python train.py --n_experts=48 --experts_per_token=2 --activation="swiglu" --moe_layers=[1, 2, 3, 4, 5, 6, 7, 8, 9] --router_score="sigmoid" --balance_loss=0.00211 --init_std_router=0.017 --optimizer="adamw" --lr=0.00165 --seq_len=768 --dataset="wikipedia_en"
Below are experts of layer 3 (counted from 0) of a mixture-of-experts language model. Rows are named router (the router's row for the expert), gate (a neuron's input weights, with its number), up (a neuron's input weights, with its number), down (a neuron's output weights, with its number) and show model dimensions 0-191. Each number is 128 + 32 x the weight over its row's rms, rounded and kept within 0 to 255.
After each expert's rows: "gets" lists some tokens that make up at least twice as much of what it gets as of all text. This comes from a sample of Wikipedia text that the model never trained on. Tokens count by the router's weight.

# expert 0
router [130 112 135 105 142  79  68 127  99 147 172  92 159 130  58 110 155 202 131 136 111  96  98  97 129 103 116 175 157 149 152 143 168 164 145 125 118 103 132 123 135  75  70 132 187 165 127 139 134 152 140 135  91 133 190 129  78  65  94 163 142 162 114 158  77  99 200  85  99 120 184  65 118 156 148 159 124 125  97 167 102 204 143 158 143 121 104 133 152 159 190 179  75 146 151  89 162 123 114 185 104 167 204 105 151 107 111 126 164 111 117  92  76 121 140  92 104 121 133 151  82 165 110  78 100  77  80 100 163 114 118  90 112 129 137 172 164 141  89 197 149 141 124 157 146 124 104 166 134 139 120 118 166  95 134 172 104 128 149 133 130 143  57 105  95 152  70 120 102 158 145 152 132 117 126 101 158 168 104 154 104 143 118 163  89  85 147 109  85 178 126 152]
gate0 [132 109 155  88 134 144 104 123 195 134 122 177 164 119 155  81 191 104 147 224 166 117  77 104 159 111 121 129 123  97  73 112 151 135 145 170  95 147 116 139  94 147 117 105 147  89 149 171 128 165 115 118 167 114 174 138 103  34 107  99 159 139 125  90 119 127  87 152  78 131 151 177 174  78 141 125 104 109  98 178  93  83 158 137 131 139 162 140 151 171  83 140 146 127 172 139 152 137 131 138 134 147 158 125 137  87 195 152 110 170 132 133 160  76 125 145 111 165  99 131 180 156 167 128 153 117 146  96 109 186  84 115 105  75 166 166 141 135  85 194 114 155 156 162  98 160 182 102 108  92 157 121 105 146 110 181 105 129 121 150 122 197  78 123 136 134 108 129 108 112  61 174  94 153 110 158 128 134 108  27 157 137 172  79 147 132 174 125  90 160 127 114]
up0 [139  98 115  56 191 115 141 162 163 149 131 116 179  83 131 169 113  73 162 105 116  98 136 109 149 137  86 163 116  84 112 103  95 152 123  91 164 118 164 123 117 146 160 147  82 112  73 123  75 121 101  86 153 146  66 151  80 181 122  59 126 182 112  85 147  84 137 116 105  65 121  91 167 104 125 125 107 127 118 116 186 140  86 104 143 133 128 150 146 140  89 129 127  81 163 118  96 120 131 161 109 151 117 128 151 122 137 133 145 152  48 209 138 125  97 149  87 156 103 120 108 137 140 137 141 105 152 112  81 125 133 138 154 100  48  96 112 135 129  90  67 142 153 146 128 129 128 218  91 111 135 114 146 164 119 124 148 124 168  98 185 142 126 176 121 120 140 112 114 107  93 127 148  87 179 188 172 132  11 170 111 144 111 130 148 178 115 110  94 191 169 127]
down0 [147 146 119 141 103  88 110 150 148 119 114 132 138 127 129 167  98 175  84 152 157 108 106 116  78 106 141 151 161  92 116 201 129 126 121 114 135 136 139 114 108 123 136 130 172 141 133  70 117 106  89 105 169 128 158 101 108 144 107 122 124 138 105 130 171 145 100  45  99 119 123 154 124  98  95 151 183  99 118 146 134  78  81 108 135 163 142  94 109 116 132 125 141  77 104  88 104  47 110 167 116 129 107 170 103 108 140 136 136 120 130 153 135 153 155  84  63 149 115 185  76 107 149  60 103 147 134 136  74 112 185 118 106  96 165 159 141 107 114 161 151 110 136 164 185  93 130 200  73 140 120  99 107 139 137 146  89 134 135 174 132 225 129 110 161 148 190  55  96  81  91 100 118 192  73 127 102 162 101 124  93 129 176  88  42  65 138  94 157 164  70 136]
gets: "\n", "1", "\n\n", "2", "- Coordinates: ", " (aged "

# expert 5
router [158 143 170 131 114 151  53 126 133 146 142  92 153 139 105 118  91 163 171  97 182 109 173 118 120 103 148  98 114 105  93 115 153 105  59 136 137 152 182 167  95 132 124 117 147 169  60 171 108 143 132  71 133 108  94 173 131 118 100 160  91 135 145 152  86 100 163 117 170 156 202 113 104 126  58 156  92  80  68 123 105 216 194 142 107 192  99 112 115 149 168 139 123 135 131 178 118 138  84 160 127 114 138  79 104 141 117 104 142 162 101 145 139 124 161 142 156 171 146  78 123  91 100 119 109 142  87  74 152 104 184  82 160 116 127 141 134 140 134 157 123 165 100 168  92 154  89 171  96 108 108 113 133  94 111 141 114 132 124 110 130 149 140 117  52 154 150 169 113 183  88 129 125 140 135 126  84 110  66 132 116 120 137 189  62 121 123  61  76 134 176 186]
gate0 [168  96 162 143 116 117  74 136 140  76 117 116 150  75 123 114  83 149 177  89 141 102 157 142 144  66 145  93  96 143 168 100 149 174  86 125 130 176 149 117  63 181  81 131 101  96 104 149 105 166 160  69 170 112 115 137 155  75 122 137 102 161 153  87  96  56 143 141 116 161 148 161 150 191  79  88  53 108  85 127  89 172 155 110 129 178  73 132 159 142 152 132 129 122 151 167 120  71 100 162 131 137 161 118 114 133 120 117 117 180 110 154  87 141 148 120 190  93 189  98 149 105 134 164 100  99 146 129 125 134 152  98  97 160 192 170 150 131 116 150  95 118 120 123 159 148 109 211  82 108 144 145 144 139 140 159 141 109 107 116 147 150 141 147  80 104 152  85 102 187 116  62 143 162 121 121 106  67 121 100 117 146 154 145 106  33 119 116 119 123 180 157]
up0 [105 141 102 100 131 144 180 156 127 156 161 140 138 162 171  81 205 124 102 120 116 155 103 131 108 151  96 185 154  88 148 160 112 130 212 160 119  97 146 135 164  97 143 157 161 173 209 103 133 133 119 161  67 160 163 111 141 170 137 100 128 100 115 156 130 141 128 158 101 101 121  97 141  90 217 141 208 171 157 142 215  72 115 179 114  77 142 145 117  86 119 136 148 140  63 101 130 159 147  98 134  96  70 145 140  95 119 148 143 134 102 127 137 144 124 104  48 123  85 150 116 169 175 157 154 127 160 169 154 174  73 149  92 116  89 118 142  82 125 129 119  92 128 136 123 111 125  68 159 149  96 106 115  76  96  68 119 128 169 142 127  88 104  88 116 128  90 162 127  91 187 161 147 118 138 162 142 164 154 157 117 136 117 107 154 170 109 147 152 141  72  78]
down0 [127 177 122 118 139 111 188 188 128 122 132 112 180 149 140 152 143  71 114 136 100  96  83 151 148 141 101 158 150 137 122 115 142 106 105  76  99  90 108 190 124 104 137 146 173 169 127  75  87 188 166 129  78 124 173 118 123 106 123  75  84  95  78 183  99 106 103 132 118 141 163 139  69 103  64  95 145 117  98 137 183 124 134 122 124 157  55 120 100 122 152 108  93 158 165 125 154 170 166 173  97 112 104 117 136 137 147 139 124 150 143 113  73 150  99  82 158 109 120 181 140 144 104  87 164  66 153 112 183 151 158 131  81 125  99 135 107 137  35 119 129 153 125 131 155  31 139 136 138 121 122 122 191  93 150 164 146 125  82 138  77 163 111 114 107 155 166 101 197  92 119 148  74  89  85 137 132 151  64 105 100 139  99 127 132 142 172 151  69 122 141  95]
gets: " |  | ", " | ", " |", " |  |", "% | ", "; "

# expert 43
router [199 122 132 162 124  81  85 105 147  88 133 121 165 123 136  89  87 185 169 154 135  82 166 108 101 149 110 135 132 153  80 123 166 148 147 126 157  94 197 158 114 106 155 166 182 170 118 177  77 167 151 102 113 110 159 148 145 115  68 165 152 173 116 189 156  65 187  82 115 155 178 110 100 100 145 161 101  87 136 149 127 173 163 235 112 108  51  96 137 148 123 119  84 118 161 134 145  88 108 134  89 102 109 143 134 124 116 178 188 124 140 138 154 137 117  87 110 149 122 107  56 106  93  87 135  89 131 106 164  95 125 122 141 126 151 166 150 157 102 132 160 133  99  98 143 107  83 131  99 124 133  92 203 100  50 154 113 109 162 108 129 113 128 127 118 111 123 136 147 188  97 130 105 158  92 123 147 162  90 140 128 102 112 119 100 108 147 160  77 165 119 201]
gate0 [154  93 145 156 141  63 108 152 133 119 157 123 131 129 155  30 109  87 151 141 176 127 139  45 112 146 156 105 167  87  98 113 180 111 130 166 183  72 111 142 197 124  88 167 146 133 147 161 100 164 107 123 120 112 111 157 165 105  93 129 109 153 129 153 148 114 147  92 146 111 128  74 129 146 134 142  81 153 200 147 119 125 138 158 157 127 186 181 155  79 120 147  96  95 133 100  95  40 131 108 166  93  52 132 158 135 136 166 125 105  93 142 118 100 190 143 165 105 126 197 119 148 134 158 109 159 150 107  99  53 157 147 128 130 147  81 133 149 155 103 173 171 132 197 105 124 160 171  84  62  93 141 112  99  85 120 124  90 135 118 148  85 103  81 110 101 141 105 161 186 167 144  64 129 137 134 114  85 132 104 143 124 142 142 141 148 125 163 149  86 109 163]
up0 [180 122 116 192 114 111 133 121  96 142 144  97 133 119 136  59  98 101 143 159 152 205 125 102  83 137 157 140 122 107 109 150 164 124  20 171 149 107 127 101 137 113 131  94 123 136 188 167 105 146 131 149 108 165 128 172 105 152  88 117 144 216 111 170 134 160 156 124 156 139 160 106 121  88 164 177  86 135 168 104 110 104 167 170 154 144 123  96 131 116  93 107 163  89 106  96  73  97 140 114 143  86 107 182 166  94 120  90  85 172 129 147 104  58  88 117 184  82 145 100 114 146  72 119 109 152  99  74  98  90 158 165  99 124 148 140 142 151 171 120 139 145 128 196 148 132 148 177  88  65  92 114 148  90  77 100 124  74 110 150 158 157  93  97 116 113 102 132 115 143 112 142 101 168 129 116 123  91 100 108 147  72 118 153 122  85 109 200 118 132 117 197]
down0 [ 91 147  81 105 180 190 122 127 112 107  53 100 145 113 130 215 102  74 118  90 126 106  96 132 142 149 117 122 101 157 148 117 189 147 111 117 118 130 104  61 125 121 127 115 160 125 109 143 158 143 101 182 136 100 162  87 106 110 138 116 182  39 171  92 112 101  39 109  88 140  94 160 173 107 110 147 137 198 130 137 161 104 193 146 121 147 145 110  94  71 173 161 141 111  96 126 151 174 166 213  81 143  80 140 176 143 120 124 131 125  53 134 134 115 145 177 149 147 128 131 170  76 127 164 156 114 127 157 126 136 123 105 167 148 127 100 100 131 126 104 138  99 121 113 139 168 101  77  92 144 137 137  65 133  84  72  75 146 127 112 141 114 125  92 132 202 140 176 103 125  98 106 181 158 140  92 112 142 176 120 157 121 111 116  74 117 157 109 164 146 145 144]
gets: " | ", ") |", " |", " |  |", ";", ":"

# expert 3
router [145 139 124 200  89 150 109 134 155 121 148  80 109  68 149  95 125 174 229 127 160  76 177 100  83 120 143  68 164 141 139  78 125 128  95  83 106 168 168 125 149  98 118 128 167 148  73 165 116 155 178 124 125 111 127 143 147 169 116 157 139 160  86 147 141  96 162 108 171 145 127  93 144 122 108 175 118 102 118 124 110 105 165 147 162 152 107  82 144 139 149 184 112 195 183 155 141 135 107 182 100  82 123 163 152 136 111 131 119 131  99 131 145 117 158 129 140 145 142 134  96 132  32  59  82  34 128  34 132  95 176 102  98 144 125 123 123 113 104 177 121 103 105 117 132 135 136 176 132 102 146 141 147  94 100 134  60 139 157 112  95 135 117  82  94 139 133 120 116 165 152 128 122 126  93 134 153 127  79 128 137 105 157 156  99  73 150 127  53 175 177 132]
gate0 [132 155 189 125 112 140 137 130 118 162 132  60 139 121 145 113 100 148 113 103 153 135 109 160 118 138 124  83 103 170 182 148 172  92 171 149  96 144 153 127 109 116 201  51 145 176 117 125 144 184 182 138  53 105 166 137 161 172 129 137 138 104 134 129 155 108 141 151 135 190  97  80 122  96 119 128  79  81 124 115  77 125 110 127 115 125  60 154 109  88 167 142  78 111 119 134 124 119 104 137 130 137 126 133 112 131 160 132 124 133 129  96 160 118 116 110  75 112 144  88 150 122 146 124 128 153 152  64 126 137 153 129 130 149 149 138  96 140 172 161 107 110  88 154 126  94  79 186 164  85 110 200  86  73 121 167  88  93 188 131 112 166 116 145 120 137 135  98  48 100  96 118 161 202 113 124 138  88  69  81  93 127 159 132 136 153  85 112  32 207 171  86]
up0 [133 105 112 154  54 114 117 156  95 111 132 121 178  81 109  87  36 117 133 112  92 115 162 140 189 133 155 142 166 139  81  97 105 134 155 139 145  90 129 103 110 126 155 132 131 167  95 103 140 106 114 165 127  77 140 134  98 183 102 124 140 125 138 109 126 131 138  73 142 132 108 104 169 110 127 169 109 141 155 155 141 127 154 136 119 175 100 132  80 186  94 189 130  75 118  61 110  91 136 169 143 113 159 147 205 136 122 178 158 179 117 104 120 130 118  90  78  93 146 100  89 113 134 142 128  86 211 141  95  78 164 124 183 200 193  62 127  83  98  70 159 148 146  85 141 116  53 189 109 102 101 169  98 149 138 108 103 119 117  79 129 135 144 121  93  98  91 139 119 108 125 125 226 152 133 118 157  94 120 119  73 114 145 111 146 115  91 115 120 122 162 134]
down0 [ 95 158 133 107 190 136 136 156  57 131 153 167 155 197 130 156 113 137 101 124 123 168 140 196 125  95 107 124 180 130 116  97 116 113 153 152 112 125 132 134 124 174 106 150 165 130 173 130 116  90  23  89 119 187 160 128 128  68 134 124 151 156 147 118 128 154 155 180 145 144  85 135 115  94 181 136 148 155 107 173  87 145 148 173 125 135 123  97 163  94 100  95 133 124  85  78 108  39 136 126 204 133 144 206 167 170 101 186 157 126 105  75 145 132 146 113 119 150 139 118 150 111 180 194 158 139 128 125  62 193 163  99  80 137 118 124 135 117  84 115 132 160  94 118 123 168  88 176 135 153  96 154 130  88 137  96 125 133 111  93 142 156 122 156 178 153 108 112 177 156 163 164  87 116 180 118 114 164 114 105 141 128 143 149  52 146  89 138 160 107 150 157]
gets: " | ", "í", "0", "ie", "}", "a"

# expert 44
router [ 76 158 147 124 178 176  64 134 166  98 134  88 134 135 134 111 107 180 154  67 129 103 151 106 121 112 142 101 141 156 128 135 164 106 141 112 160 138 137 134  92 135 125 145 135  97  87 146 126 142 185 168  93  85 191 156 126 139  78 129 110 111 172 110  94  79 123 150 115 127 200 158 137 161 123 168 109  82  88  76  78 128 129 177 108 138  79  33  90 114 117  82  57 157 123 105  99 175 144 174 130 119 170 201 127 129  79 116 106  62 166  65 106 141 162 138 136 156 150 101 115 144 136 103 148 129 124  60 121  89 151 114 153 136 116 166 155 147 119 146 148 182 124 118 119 128 124 113 120 129 130 116 116 129 105 162  60 124 123 109 121 130 132  95 105 191 115 155 124 187 138 127  88  93 132 173  97  99  73 151  90 109  81 149  77 144 150  37  93  68 157 130]
gate1 [ 60 100 111 138 137  48  87 130 147  99 127 127 118 137  57 160 134 107  88 153 129 126 141 145 131  92 130 152 108 118 127 171 195 175 140  89 113 153 109 189 130  91 162 104 120 127 119 157  99  90 149 100 154 166 130 179 140 159  46 152 141 140 114 161 134 100 135 104 170 136 126  98 129 119 100 105 127  97 104 215 130  98 131 222 104  64 172  97 110 146 142 135  95 153  92 119  79 119 155 174  72 118 122 119 149 131 144 154  63  75 163 139  98  88 151 209 138 137 116 124 110 179 135 115 127 112 144 123  95 114 137 109  96 140 103 169 173 152 108 141 174 164 139 176 162 159 113 145 116 123  53 113 119 148 131 198 100  97  39 109 134 140 109 135 131 121 101 121  92 191 120 128 129  85  85 111 143 155 131 178  91 168 139 161 139 191 144 104 104  86 139 123]
up1 [195 111 122 133  96 184 205  82  93 144  93  82 132  81 162  94  99 144 172 117 148 136 156 110 110 155  86  69 150 132 117  74  80 109 103 164 163  73 150  68 152 136  87 156 103 124 145 119 176 182 159 123 127 102 106  55  94 112 198  98 127 118 140 113 117 143 118 141  82 126 138 136 158 127 154  95  68 169 112 107 153 122 123  64 156 157 110 168 202  99 120 147 183  95 177 167 179 155 148 121 153 166 127 149 122 120 116 138 188 173  94 123 159 174 115 107 140 112 133 119 133  64 132 171 147 125 101 141 140 143  67 163 186 113  91 126 121 130 135 139  80 118 124 109  30 131 125 100 118 119 164 154 145 122  98 134 137 140 193 195 119 143 137 139 125  93  88 149 150 128 129 111  95 155 190  91 108 106 133  73  94  94 103 129 122  77 133 128 159 133 129 153]
down1 [120  96 162 135 177 126 120 144  65 227 170 137 158 170 169 137 204 136 104 147 138 135  82 107 149 171 151 146 122 182 107 193 117 162 133 150 125 111 125 132 163 132 137 137 158 113 127 138 107 154  72 117 101  97 112 185  91 108 103 161  77  93 128 122 130 131  97 109 103 140 150  70 121 171  53 129 126 176 147 128 153  48 127 217 139 212 111 106  68 141 122 110  93 135 103 132 156 107  82 114 148 105 141 169 105 136  66  98  90 147 103 103 111  87 152  63 165 115 152 168 168 122 115 106 107 118 113 143 120 167 141 148 100 103 156 151 161 153 101  70  89 112 101 148 156 144 122  91 101 133 111 173 159  88 115  88 119 138 114 116 109 177  94 125  56 134 141 135 118 159 101 107 101 122 148 170  80 176 113 136 162 110 112 139  74  49 124 123 166 123 143 139]
gets: " and", ", and", " that", ", but", "s and", " from"

# expert 1
router [159 101 196 170 134 118 101 109 134  78 188 123 160  86  99  95 110 167 190 138 132  68 155 116  96 104 158 118 111 126  66 120 120 151 124 102 157 118 102 204 105 106 122 115 126 133  81 115  86  99 177 136 155  63 175 105 150  88  78 122 115 178 148 164  95  74 126 115 102 114 165 100 136 119  85 139 120 121  81  79 135 171 184 161 140 130  95 124 163 186 101 125  61 165 126 119 130 131 126 179 150 123 184 106  92  97  74 150 160 133 142 127 120 142 134 101 163 138 123 121  77 110 102 120 132  73 121  78 123 112 173 112 150 139 141 169 142  87  97 191 126 125 119 110 167  85 191 156 134  78 157 148 110 149  74 123 101 158 127 110  91 184 126 168 134 134  93  87  80 143 113 116 128 139 109 153 132 129  82 153  94  89 131 130  88  90  85 185  30 131 162 120]
gate2 [105 148 169 128 159 105  82 118 142 105 106 105 111  83 120 177 135 144  92  54 116 131 127 107 127 143 102 142 158  96 118 154 108 157 126  73  91 117 121 193 121  99 143 131 129 157 138 153  87 119  93 185 123 122 133  99 186  74 106 200 123 159 129 183 190  89 102 110  83 117  90 183 130 154 149 102 164 134  91 112 106 119 166 145 139 104 119 121 110 126 117 129  66 125 108 157  67  72  53 113  74 141 148 134 106  96 176 160 154  42 154 120 160 180 100 106 124 176  80  85 154 128  93 127 117 105 118 120  72 166 128 100 112 177 101 125  92 134 162 142 131 199  65 117 151 116 140 168 118 124 115 128 103 143 115 122 139 129 129  79 124 185  74  99 121 179 132 122 145 138 173 116 110  96 112 177 130  94  84 157 170 175  81  99 127 156 110  97  36 112 138 155]
up2 [145 118 124  93 128  69 123  85 148  91 165 113 132 100 122 147  94 153 137 150 154  74 126 152  79 151 158  87 169  94 112 148 117 151 131  90  61 141 142 151 103 120  87 180 101  98 122 105 106 123 109 154  99 153 101 102 202  78 108 103 112 160 109 201 146 139 115 175 115 109 115 206 142 151 104  45 136 104  96 151 101 108 193  63 133 117 106 145 138 146  89 107  97 129 149 104 147  66  89 155 113 158 163 128 107  60 125 160 124  51 157 112 140 133 186 117 150 185  88 126 112  75 114 135 116  81 157 124 112 130 147 129  71 165 112 146  88  89  89 213 125 123 159 103 140 113 201  67 125 110 114 145 104  97 141 125  93 206  98 142  67 113 104  98 109 150 142 133 117 129 167 161 150 158 132 142 150  97 135 117 116 126 116 111  60 177 134 137  89 153 137 146]
down2 [ 93 109 119 159 118 103 149 109 171  70 176 155  75 126 117  96 147 128 167 138 215 191 137 105 120 130 191  94 165 137  47 196 184  68 123 132 124 132 157 127 125 156 168  88 159 145 153 110  93 149 104 109 198  74 110 132 116 160 150 133  85 125 190 110 115 129 127 104 111 101  70 145 138 185 120 143 198 144 104  84 113  89 114 189 140  64 147 131 147 108 132 134 119 140 169 125 148 155 114 123  72 140 138  92 134 125  96 115 141  67 126 135  82 139 144 152 107 121 171 147 103 107 111 152  90 121 157  98 153 128 132 122  65 183  84  71  88 162 134 109  53 123 139 146 152 146 134  91 205 119 130 126 137 102 168  97 110 109 211 146 122 130 144 128 140 105 173 117 119 142 142  72 107 139 129 176 167 142 150 145  80 108 121 125  82  83 120 129 145 150 101  83]
gets: ".", "–", ",", " | ", ":", "-"

# expert 17
router [171 124  89 142  79 140  80 126 106 149 140 115 120 137 151  69 113 228 135 110 144 154 121  58  50  82 166 152 112 122 142 105 148 142 104 127 128 140 142 187 127  93  98 163 183 110  68 157 126 131 153  80 141 117 136 113 143 125  90 131 138 117  72 112 110  68 157 119 168 131 176 130 143 119 111 117 149 129  74 146  72 137 145 181 168 185 105 128 123 136 100 166 152 177 181 145 106 146 112 121 133 116 100 126 148 115  73 150 130  52 120  57 181 146 173 150 127 130 108 159 102 104 171 132 115  79  65 100 133 171 182 126 145 113 166 139 149 152 109 163 175 120 140 156 151 117 138 149 108 176 141 133 132 116 116  88 106 116 137  76 153 145 117 135 136 171  92 155  85 184 131  98 119 100  73 111 149 150  62 148 152 144  82  93  54  85 101 135  79 118 127 195]
gate1 [148 110 153 167 131 205 126 213 159 136 118 165 146 115 153 184  96 126 115 144 107 133 145  93 129  99 100 128 108  75 145 174 140  94 134 103 116 142 124 117 143  23  73 111 154 106 163 157 135 140 145  77  82 178 173 124 135 169 130  46 137 112 121 121 150 142 131  93 164 193 138 127 103 118 123 119  93 143 160 129 187  79 147 149 131 154 179  29 112 145 149  95 129 117 138 112 125 150 101 155 165 116 112  44 137 112 151 174  95 136  91  88 111 131 141 152 154 150 116 143 102  79 136 113 127  49  87 153  90 132 154 138 157 108 146 123 144 116 110 164 169  65 104 142 131 152 104 150 134 116 149 197 108 139  90 165 118  77  72 133 139 100 133 115 130 137 194 129 101  24 144  96  82  96 120 107 111 131 148 145 133 118 160 106  89  78 109 115 124 112 154 141]
up1 [114 183 147 137 125 112 101 147 138 148 144  98 112 148 154 180 141 123 107 147 136 128  78 115 107 126 136 122 111 119 108 137 151 117 166 179 134 119 162 102 114 161 186 137 217 122 163 129 129  92  82 118 165 184 188 106 146 185 118 144 132  95 123 101 144  87 115 111 135 188 113  78 144 152 135  65 105 132 100 127 162 174  94 193 154  97 162  56  61  93 193 128  94 141 140 160 160 152 163 125 163 133 190  29 118 159 144 193 138 151 112  86 162  99  97 137 108 115 136 101  44 113 128  87 174 110 104 139 162 124 108 128 132 102  91 128 180  90 101 124 136 165 114 149 128  90  89  94  71 112 136 175 163 164 140 143 134 188  70 130 114  85 145  80 160 155 135 161 150 115 147  96 101 138  71 125 123 158  83 100  93 116  94  98  63 123 138 106 134 110 129 121]
down1 [147 101  92 152  61 142 131 112 180  93  91 120  80 124  96 145  59 217  89 146 187 167 154  54  58  66 144 134 180  70 122 137 126 126 188 121 153 113 119 104 126 133 153 122 123 128  97  97 142 134 176  65 108 139 191 136 110 163  75 135 107 103 114 131 138 104 131 140 193 154 168 125 153 119 101 108  69 132 161 128 166  97 127 148 157 137 148 110 207 124 120  90 151 116 134 132 136 128 175 109 164 146 129 153 121 119 135 139 122 173 133 146 146  96 121 129 136  74 106 164 123 117 184 135 137 100  93 157  76 192 169 171 126 111 143  85 128 153 135 135 143 124 132 105 123 116 104 109  84 171 125 122 136  92 120  99 112 137 147 128 137  94 152 111 245  80 185 214 119  81  98 126 133 134 135  95  85 148  91 133 137 109 146  86 129 100 116 184  96 134 153 145]
gets: " the", " of the", " The", ", the", " in the", "The"

# expert 2
router [ 96 192 132 117 127 123  72 157 118 141 180 144 140 129  95 119 182 183 142 118 171 106 156 108 131 177 157 118 166 133  89  89 160 189 124 117 165 119 142 171 115  70  98 157 220 132 127 109 136 123 130 138 155 110 111 133 126 128  86 141 133 156 112 126  78  74 206 107 101 128 157  59 115 144  91  98  96  99  81 129 114 182 154  97 120 148  67 105  88 157 185 133 134 136 134 124 146 163 126 128  96 126  96 151 133 127  63 144  87  69  97 116 100  97 185  76 119 115 197 133  84 137 116 129  87 124 136 108 163  90 106 116 143 164 118 135 173  29  78 138 124 134 118 123 157 123 115 150 153 116  88 179 146 100  96 140 137 137 129 104 118 121 129 143 104 201  64 108 106 183 128 198 145 103 116 145 188 157 120  93  70 128 110 161  95 112 133  89 107 171 143 117]
gate0 [156 179 148 124  99 141 153 102 130 145 104 110 126 134  74 141 134 115 124 205 173 122 139 109 122  64 100 161 134 110 208 158  99 118 109 184 148 101 143 134 151  92 164 143 154 159 122 148 137 160  82 118 130 150 118  90  91  91  96 173 145 135 182  98 157 170 127 142 152 105 163  93  94  83  35 165 163 136 121 164  65 171 128 155 113 140 127 127 145 149 187 157 112 104 184 124 128 183 157 129 102 117 146 158 114 148 160 166 107 101 142 122 120  77  75 163 177 115  69 113  94  76 164 113 152 139 115 162  74 133 124 127  77 134 149  76 103  91 119 154 117 117 128 105  62 109  96 158 110 119 131 138 105 185 127 154 197 122 133 178  59 145 131 136  94  74 132  87 136 136  60 166 174 165 143 109 127 159  95 178 104  77  67 111 172 144 118 144 159 110 114 148]
up0 [107  91 129 157 192 193 107 133 137  90  61 140 140 128 130 173  70 136 110  51 120 108 136 126 134  90 142 104 146 106  97 152 131 162 100  51 104 127 152 116 151 150  87 109 182 128 135 119 146 117 125 148  61  69 148  91 142 118 168 166 100 147  76 174 117 106 132 113 141 145 131 131 119  95 117 141 154 151 182  50 189 109 100 169 132 103 174 153  81 154  74 152 202  92  82 126 130 114  77 166 133 132 132 143  88 139 111 131 149 118 167 127 110 124 141 169 172 169 148 207  60 122 111 107 191 132 149 132 148 112 121 113 122 192  95  78 153 106 190 146 106 115  94  93 120 112 104 151 135 115 154  94 144 119 134 103 121 131 172 116 150 136 103 136 100  96 169 168 173  96 135 112  67 139 117 142 149  81 153 130 135 192 174 205 117 100  84  86 118 113 119 129]
down0 [133 213 171 211  77 105 107  95 110 125 148 115 146 113  77 103 149 121 125 172 156 120  74 125 171  80 115 155 136 111 130 168 110 129 136 119 130 136 144 125 186 104 143 143 177 140 170 145 147 163 131 147 190 118 192 104  84 116 120 177 154  58 138 127 114 147 140 169 108 193 171  71 164 103  90 137  96 153 156 157  85 158 150 140 143 159 175 146 118  70 162 177 142  56 120 130 135 126 155 101 126 127 143  47 141 101 167 130 106 145 171 166 130 126 140 174 137 148 170 155  97 125  99  64 142 150 115  88 102  96  69 139 188 167  63 114 135 116 138 115 185  42 154 154 149 127 137  83  79 158  99 154 142 138 111 127  90 132 128 133  68 127  75 127  96 130 121 144 166  94 110 163 123 134 103 125 145 118 167 104  98 122 130 112 187 101 144 155 161  98 118 149]
gets: "\n", " was", "ak", "am", " It was", "10"

# expert 41
router [129 111  82 193  99 111  92 133 154 136 140 135 156 139  79 117 128 175 147 134 164 131 174  34 136  79 178 102 125 135 166 112 168 155 140 137 110 141 145 165 170 140  77 198 189  91  96 141 113 103 183 138 120 132 147 162 167 168  74 134 112 169 104 153 104  77 163 150 137 157 150 103 162  66 118 124 143 138  96 128  98 135 212 164 143 179 112  78 139 159 162 150 134 154 138  97 110 187 135 124 134 111 122 181  94 144  78 119 127 115  88 113  86 106 179 129 172 128 149 134  93 107 111 122 124 124 132  50 151 149 157 143 149 161 148 145 139 142  80 195 149 132 126 177 133 125 105 129 103 117  79 156 164  95  54 139 111 126 139 180 141  68 158 150 124  74 110 110 153 143 117 147  99  54 129 143  88 173  63 130 134 121 107 141 107  98 126  89  64 150 175 126]
gate1 [212 127 191 119 126 116 129  99 169 116 114 128 143 107 119 158 139 117 123 125 105 105 155 115 177 130 142 120 171 167 135 180 135  75 115 159 114  98 129  92 114 138 112  91 111 186 180 123 108 131 157 124 139 141 135 142 214 165 134 106  79 156 158 134 146 171 115  86 140 155  96  83 116 201 157  76  72 101 137 132 182  88  91  94 147  89 158 172 133 183 202 118 129 148 124  38 141 149 114 186 128 121 121 127  87 132  82  83 110 123 174 132  65  81  96 116 163 172 195 116 181 140 112 159 131 101 136  87 136  88 114 142 152 130  83 157 143 143 101  86  88 131 147 161 124 151 158 127 209  75 151 106 144 174  73 158 163 102 115 146  66 144 126  94  91 136 146 102 101 117 138 121 117  77 103 135 102 125 120 123 133 146 199 145 140 150 167  98 156 154 118 101]
up1 [154  98 153 126  95 117 140 137 120 102 169  87 152 118  95 116 148 105 145 128 102  92 177 142 151 111 130 126 135 182  90 149 152 125  76 167 150  93 152 118 131 105 196  82 145 214 124 136 117 161 116 128  78 200 158  92 142 136 122 158 103 154 138 115 134 145 112 101 149 119  88  87 107 185 123 120  93 115 142 142 145 138  55 134 125 129 123 116 130 151 131 189 111 152  94  11 156  96 136 139 165  65 205 159 115 158  92 152 145 147 138 181 174 112 133  40 145 171 184 102 136 154  87 185 126 105 106 127 169 117  60 156 109 107  96  91 120 118 145 146  51 124 145  98 138 129 131 122 172 109 176 123  79 154  74 143 174  67 169 131  63 156 121 150 120 131 120  91 107 150 121 141 129 125  93 150 119  61 120 141 122 154 156 147 105 120 157 123 111  75 123  97]
down1 [143 149  99 126  99 109  90 102 134 143 121 126 168 104  96 126 158 147 109 108 144 113 104 116  61 102  80 145 113  88 130 150 103 161 183  89 138 150 158 136 125 117 110 136  66 120 150 163 151 176 150 106  53  96 105 118  81 112 120 192 175 130 179 133 135  80 155 148 114  96 128 112  99  95  85 106 149 120  85 149  87 122 137 148 146 180 118 140 140  82 144 121 112 123 117 159 109 138 119 120 106 144  83 138 116 139 101 136 115  99 140 118 196 160 165 139  90 113  52 115 116 138 149 156  73 159  95 130 125 255 127 187 136  98 146  97  94 152 122 131 190 138 101 150 119  79  82 139  94 116 168 144 121 135  90 143 137 139 120 100 145 134 115 116 255 134 168 138 116 160 137 139  75 112 119 129 124 164  84  78 147 109  79 114 127  92  79 124 124 172 152 108]
gets: " in", " in the", "'s", " on", " to", " of the"